Below are experts of layer 10 (counted from 0) of a mixture-of-experts language model. Rows are named down (a neuron's output weights, with its number) and show model dimensions 0-191. Each number is 500 + 40 x the weight over its row's rms, rounded and kept within 0 to 999. Numbers have three digits each.
Before each expert's rows: a language model's description of what the expert responds to. This comes from a sample of Wikipedia text that the model never trained on.

# expert 41
It responds to: Coordinating conjunctions in lists
down0:505458442515496466476481484480513504467483522507519437510484527454557502467448554512524477456531538501552499443609496485544499470450465526477424520546504523545537534505454480422514518489472526579454559540538556485526503517451563523463550504425430522585470445489490473488545482443531583515504511525489536485521518437542548497548516508489564535482520463452548450467486517473493492490455569432446528508510555496454510487476465494447529559564425505537475472570520542523453486457430535401466550521473567547434423542475503477585517497472469483517460560506510481472478469417508582489
down1:538490494419485542467573481598485454507576548465515538559490459455514534474504464479470502519419495458460524468502524530538514430474516495530495512412470426424551479535474467526483487504485472547469518500437447488505472483492466517429500502441495493494471430540521500511549531450516527434500475475456493513565526475448434493547489464510513598513499491496456464567468563497459457510434459563544511517468501533529532509579439479430479506469532494557502548504467498452506555563528529575467611444500519551542484524495507510498567548491600510497417554426472520541529471533504526491
down2:501516525497587426503438472579483478467419511454514499535502557473441485550512495532524556534527554548515512506490521398506544507473534540522533567544501428494523506450504505410507459425450438535485440493495470412476531557488510413456529490532451449518513561460554489460520481513489549503541485540477532518436540478466460478569461563520482541527438516528536467502498478475512494541480443553499515513451579454512451525546472488500437424461552525537504474534531483486555502500443513575476440507493509487520504362520508437526495487483516414460524483482485488526483425528510472544
down3:524493504558501529463510457506514527434483535441530473528491490513495500503480489542508455475495508483505517410486548491477532500622515512493518510528523492478430473587501498515484421497531527539441513469581567456492504482490404462518442468502496473513454535509515522422494468467517511622468461390472417495479529452568489498427442449503516526484518412477480562458445479487475520482476505506470528461500465466472473522510490531492374530467444550479515528435478536492482475502506514480468448523498409512485464517516560447510454521539495529460499481544447467519515486629461555436

# expert 34
It responds to: Coordinators and degree words
down4:521540564555450441477588548449462501466510525481532475499454584496511512464488523423479452562519529464478466491463377537423545467515517510487519459532523560508501494463533576458474466555516483551463513526524548533505573569445473488525503501531492569445470467581487389470530469483499540488544536439512541485460464492529509577510449471531502480500475501454577503483541484528474535554558499476483509456531531512459524465546503542488477476427534496512512528505475545508504505496431483429515564541601441522460509462544462448528510557514563476492469468453530419564523491471448538495
down5:603466472417530524460479483582525508525533532480522548480491523586506444522483533487507550517404434564441449479430505450490560474540508533487524530514468504469475425419439519484477494422515508524461486495531476499455506460463464559559495542458474505478438432583516506547495550548501474485500478451454511516532460478553569488525512441466520530417506548445509473478458543539555478475505513459448490483500496496489490485509479580531497500559518436511473472526544472481410619524544519479502507514481542513456472520461399497496506514474494519463502474523512505539492484585425555432
down6:494505466441577498505523370576472484510536460537546531492517460518465472400525506499449510487521541547464480544530470494457482531562553540480524532465467459467495442516490485579481560536535445454528477457583511527461421514522523582437536554535482523544459493504482487545471581476462541549516524533505463490484563415515496532513551534543449453469468473584522487483484510515442543497530562483559517537468494494527426494495544554520464531411531450488498452469489480493581505481561572534518458517511463510484482518524448508489578489540506543543505455504555482550497488544500401513
down7:417567409481467481497539471474450492440499530496453536486474487487491455464476519430519431405561597470501522518553515511531515501514469499441507524494518503497489509497462409495493554484572504517548539456556498578487446573465502460529479386509450583487551471504465480411475477498511535513499455517520489541481526511472507447440505551501550571478590467557518540527478487504477490479544497464471466456490373446484534551473422558505509500554517442461448486438528531475424455513468524519515450549484488556522523509518547476473523505492464515533449504525523541513529526498573482501

# expert 0
It responds to: Concrete common nouns
down6:496473571422501526433466486482542560502484443495500500511558534504462544568441529488478523466555486496505519529502511424526481488437551485441437524532557533518488493566456514462515562525427430511496578510447490504483503481515447539539555489477490490525470506504516437452535503464495443460496526527448508507504464440555491574456514479546459541479467545496465485508436515544633553532524503547467602506456513535465513471454536441504531477547535474537505523496464410486588484471528595481550417501481507482473470475531492475467538474482414543524512522520571435420521465465501523479
down7:574486440502489444535490533470464503478521445517614520491485516402548479563547531441544496463449594514543462537511512501543500508481453483454520476542583477452545556491536532587573536478472510477475469509525548467471486505518457489527426500454499488472523485484530526534512476497451447545463466515513521547540509520509491470471496510480553511498515523430487455515501484460471573456482490461548527487528560475448529437497442520445492525516508435513447517440477513473495571484580471418478478577565522624490611491483544422583518544515521546481523484525505504470530530549484471520
down8:520398470486455481510520495513497537472563466501527575430474412574448514479415504458571426467498523524521515520511467457467571436507480531509498556535515475462527441483434551462476434469456450471512522470487506482499612493456503546535508475446548511492513416541510496524447497527528395437484429465454555455553467466421512499481515481535503505498449489552559504470557568497515502484496515521542519553461538508511477520525538454542472508423516475518586539528463462548488523480437553485475472462512567458523450580486483480508471494443435442520501522459475456531470490456481514495
down9:522427538521537502483480497550479537644444467497533436512566504511498470514548494572501557473384422476510508570587527478585420481510553479491471540486539444542506483569456544544455518532465536513584402494508574466513445499494516486491595437514446501466518484483494456537588494501529485443470485437497535466466488435486551499519499457515547502489503497476468535510527510499413517490502419491556522446541516552476532538456510505511486547526492480491548432502452528524469531539492467507550500425483472494520503546503450502505455452509498549478493571500484506538486485509489524561

# expert 6
It responds to: Place-name endings
down4:484457456528494457584477502442521539545537449473446484499502501530495439528506453533520522499404468501473504555494445460478450559497421503595432526503509481488439532448466515482548451486583499460504595516478509483467471540475517503488495506470469475471557533486531489479475404475461459529516482466495492450452500491444582518455514562411573557453516460467487481493480506526476429493530516518474526485505522506561418502501490536567515540496510577477531537381547518514512536420487479561526451494495559505506508459563460433457550510547443477499482504507492484462472477583456417526
down5:537512552527480516600487530535467504478541498527461422471489508516513431509557472565488484517486475522482527513509519420517477493513485513522483520507520524544482539528463488448488486481520442586505574445496539516494446500467555560459502512556401505529472532445467503505554436473478530467473525524534480559468518521422530483423500533532484463529508462601539472536556459486512479458539471552437478447506569564553468512463562443534472469474483555554507564509513500434532563483531454571473453567596507456534418553535428488406480517557469506451450531476480526508521489489487552528
down6:537555485550520460476498437517545522524563469511515471499523537570456523588520562527494516488547498509529466532529441442502489585456480491504495482476507529508430529450514489515496504535510470526521424450496455468558499499480553570469509528424544534515508562462523567523555537487517464541554531582526554465484466439450513462491495424376464521590421493498468513467481533523562512527529449535468457502483475499552438442548513524504461460436427485507490527555449546443528478541453492480542477507541491525445469481434493445545546486534497478492498523393444548529457532546551518472
down7:503475464475488469524528470554613480489535415511522442454566433523529502471529553488465443527515497473519543490434510494492540484433464519440510460509588460474521535435514485438468492529505524517563556547512433516555456532499540510550476500522513506473473533502522452489466493480536432507584500455442514503567530497518515520449582576494521528511521541497462518524551543456521544522492518497535482464475422509567557506499499495513547435367527561498407478506511491537546458526501507496476463420525518435457479461535523530477547437472502475490549526488460480442591536503457588501

# expert 43
It responds to: Foreign-name word pieces
down0:484530508503530463526479556491494495468557479476524462529484500510513522527485525513517459466501504530484490510539511536492600530451518521556507512559479413470578510462601543455555487517534492501452499537429594496497503463499597587507467544457512468473479573546465604387540550454495457532439484474521513476524493538564512523446519492552550537484464515501546459472496505524483514402537527478463535471533413476402444518504570499531515452512511488477569506463538535488579465517448475520525540531508494518479480468483499525501569557556455500514487527529445505463455542523506422580
down1:543578490456476507514533569536422522511528506519516485536500515502486523535477534466496456522468496465533505446546487504523500487504486511501507539480473467529485456568457521536451521561481494493436543541514478541538477424516510397463517476478596458401504492510540551489498423493537510545473463425459502495463493448429463556549510393472518451478525484522549535510513504557514482474508485581494485501471516504545477486505623503448492454595502487492464539610542498518478473577515508477487524483485493509425501465504519450457443546501510557586545519472557471458524521613496421494
down2:466533463466455447494470464559427530580578530529533487487489531498486528535459542471556457513476463561477538509475492509535514481440510491560515486580513481479495548504514506520569477519519494456506528484398482484409482501461525522420502491554400519562506445488440547572490495518495469448511524534526547561515418520401569516545523508447477479487487534518484487564551433527469514510549503493437480442462438440556425478535507487510485451474490570445610477489511485514571497529444484499499524521554465509603521500522491507487541485538556481510541521463469456512545451483544538497
down3:476515516541488525526500491540477446505550521566472572538461499514468503512501494605478542476394473497567445530531546479571480475513535462523513480473527529501555498492462554470396432489500499473481539500469448488454509487529463545456448514493526487510542491437508508474519450492568479561485572523581499487441439430531582503524452548463499393523568483491498478436472525459533566454540474565526548552522406530457517509550471511547523520456477496520505516519504539471566496511499521445428434488518500522548519513508432530573540489447428502478523485395452497532527458495498532504

# expert 46
It responds to: Sports table entries
down0:476511529530543535480433505579438545513496437478536487520549503482495452521530444529475485624603509516471520527520498557419508458526512540491471534461528513503471470515480494472594458501473466507471548594456483486418478514520560533517466538536550495475477481474481497503501483464434493558444456528464518505450450445566498523526478478416527504511474463469495518437485486534475493483617501518493488504502516472430481508560409444522392572532475454534457450465505473466463518505476541519516483524536442551487458424525564443441499509495421521469503529463567539487498476522495537448
down1:523492484509559511504464452508489554454444580550503537547449508484520460505540523489510510475477519525528532499517434544511422462633472464451458568501565530522485532503476520543445474485480497454541513473458490526507456496505494470411439527515498493494485538474551485501479493497542558523510470465510475524479520456525483498513531555489450465506542532507466453553522595530506450460482428436543463554470469479458461526499445545498562410416535487512473536524509552438534505477532470555519515573598512504453556476494413461578487541555489489459463500586492535482407552567463455483
down2:482503451528500491486528514463488470457459505572507426571549527456457459601444518558514505493541480434470459399445498508513483478518512530514453466537487552510471540558478510489528504594472404507558459477522564507497496470550468542527448512536511581488426497529467470536505498481530465528508513471478538487467576482480468417503481467514466516500489538473545547522478427467548489473529425551453445510456579506504505445462480439487415443517522571399540484501501469544485502501552580523517450459513576503521434505511550506539543564476421516471457475512510462531483553542490513499
down3:417430520480587487494499508470499478445540468470420561481490551455439511525525432434438435547477481527384537514512502501461558480500470503449510498540487531502589515472521476513472477493439504472510515518522474391433614495540514466512532534497529473567498523478555468516449517453470487484497473481491480524406517560515485530471522522481527551466536472485575505458543545464450482459460533434483545496465488532534551477508456442488403459470518532531422535452485491487491487463525554496561464576487530511526489512457564500493491509462531506486497511487491598534521555472456414469

# expert 45
It responds to: Production and creation verbs
down2:441525434441489556434445497596457509489496505432449526552556553449548483466459531572468494482464558472514508493483428559480520531548478511557517552470569451457482521480517555492554443491509480458480541447535566502582543493472449487489479542562506525532428471497449467497438542495489511519528486534502463481527543540452487520528536537488535487528485480545489521493483554516519506509508587454532517550504517422545496524453506513495507494432481471526508469486416510494477390503524482468518526483459437480574539521458471544523445563438445516395497502536518591449502449538427511490
down3:506461493469489476455468539607533460443516559554509511526457442541579533562517531484518454509514515509423528512482553547573567493428439526512465548511532454403426473508478541489539517439492520501500535542530513513453473551496480488516523492493548426478468484514489489458522541522538556466510541526465423444524500479441445484466543496387539430486483529458429519514496454470538523584522555503536474510511477496519503516434543507454482521473457470440547516500478508509484500442504582487521477441393457503561475503476471515540502569532529532482534548554592501479534507545496577516
down4:588566453460530511492547503439507522533454478514498558461567526479538500484491543515514532489443462439475504534478497411456516474560566521559451572553580532496434519541527479468523493501489514522461507435552457436533470527535467475476501522497492557455570504391495533477531558462444475505509541518502509516532547553473492519508498482479563520483481513493566509412474528490568519494533573442459544479581464549567500498516529434464510511509535433522495496529470457429467512559466515436492490439466536515457534544546475461533510463528569386498505488488476520503415487527450512435
down5:495470476458471484427463457504465563559483620464476458414512543512525543493535497560475544511513455500535552524500512464534550507455552516570500496504585476475415448570444496473455486547447449470517457525467504481512464513494544469483455552553489462511484470477457435457487433502507599457429475527536517547463469526522549505511547498479500541493485515496408519598539497473460499574492534466533512513490548496451513489438547483593531540486513482559480497545501482528497471534560491523478488460482529611499513484417441513562453469513426549451496479489489480491504566505556490540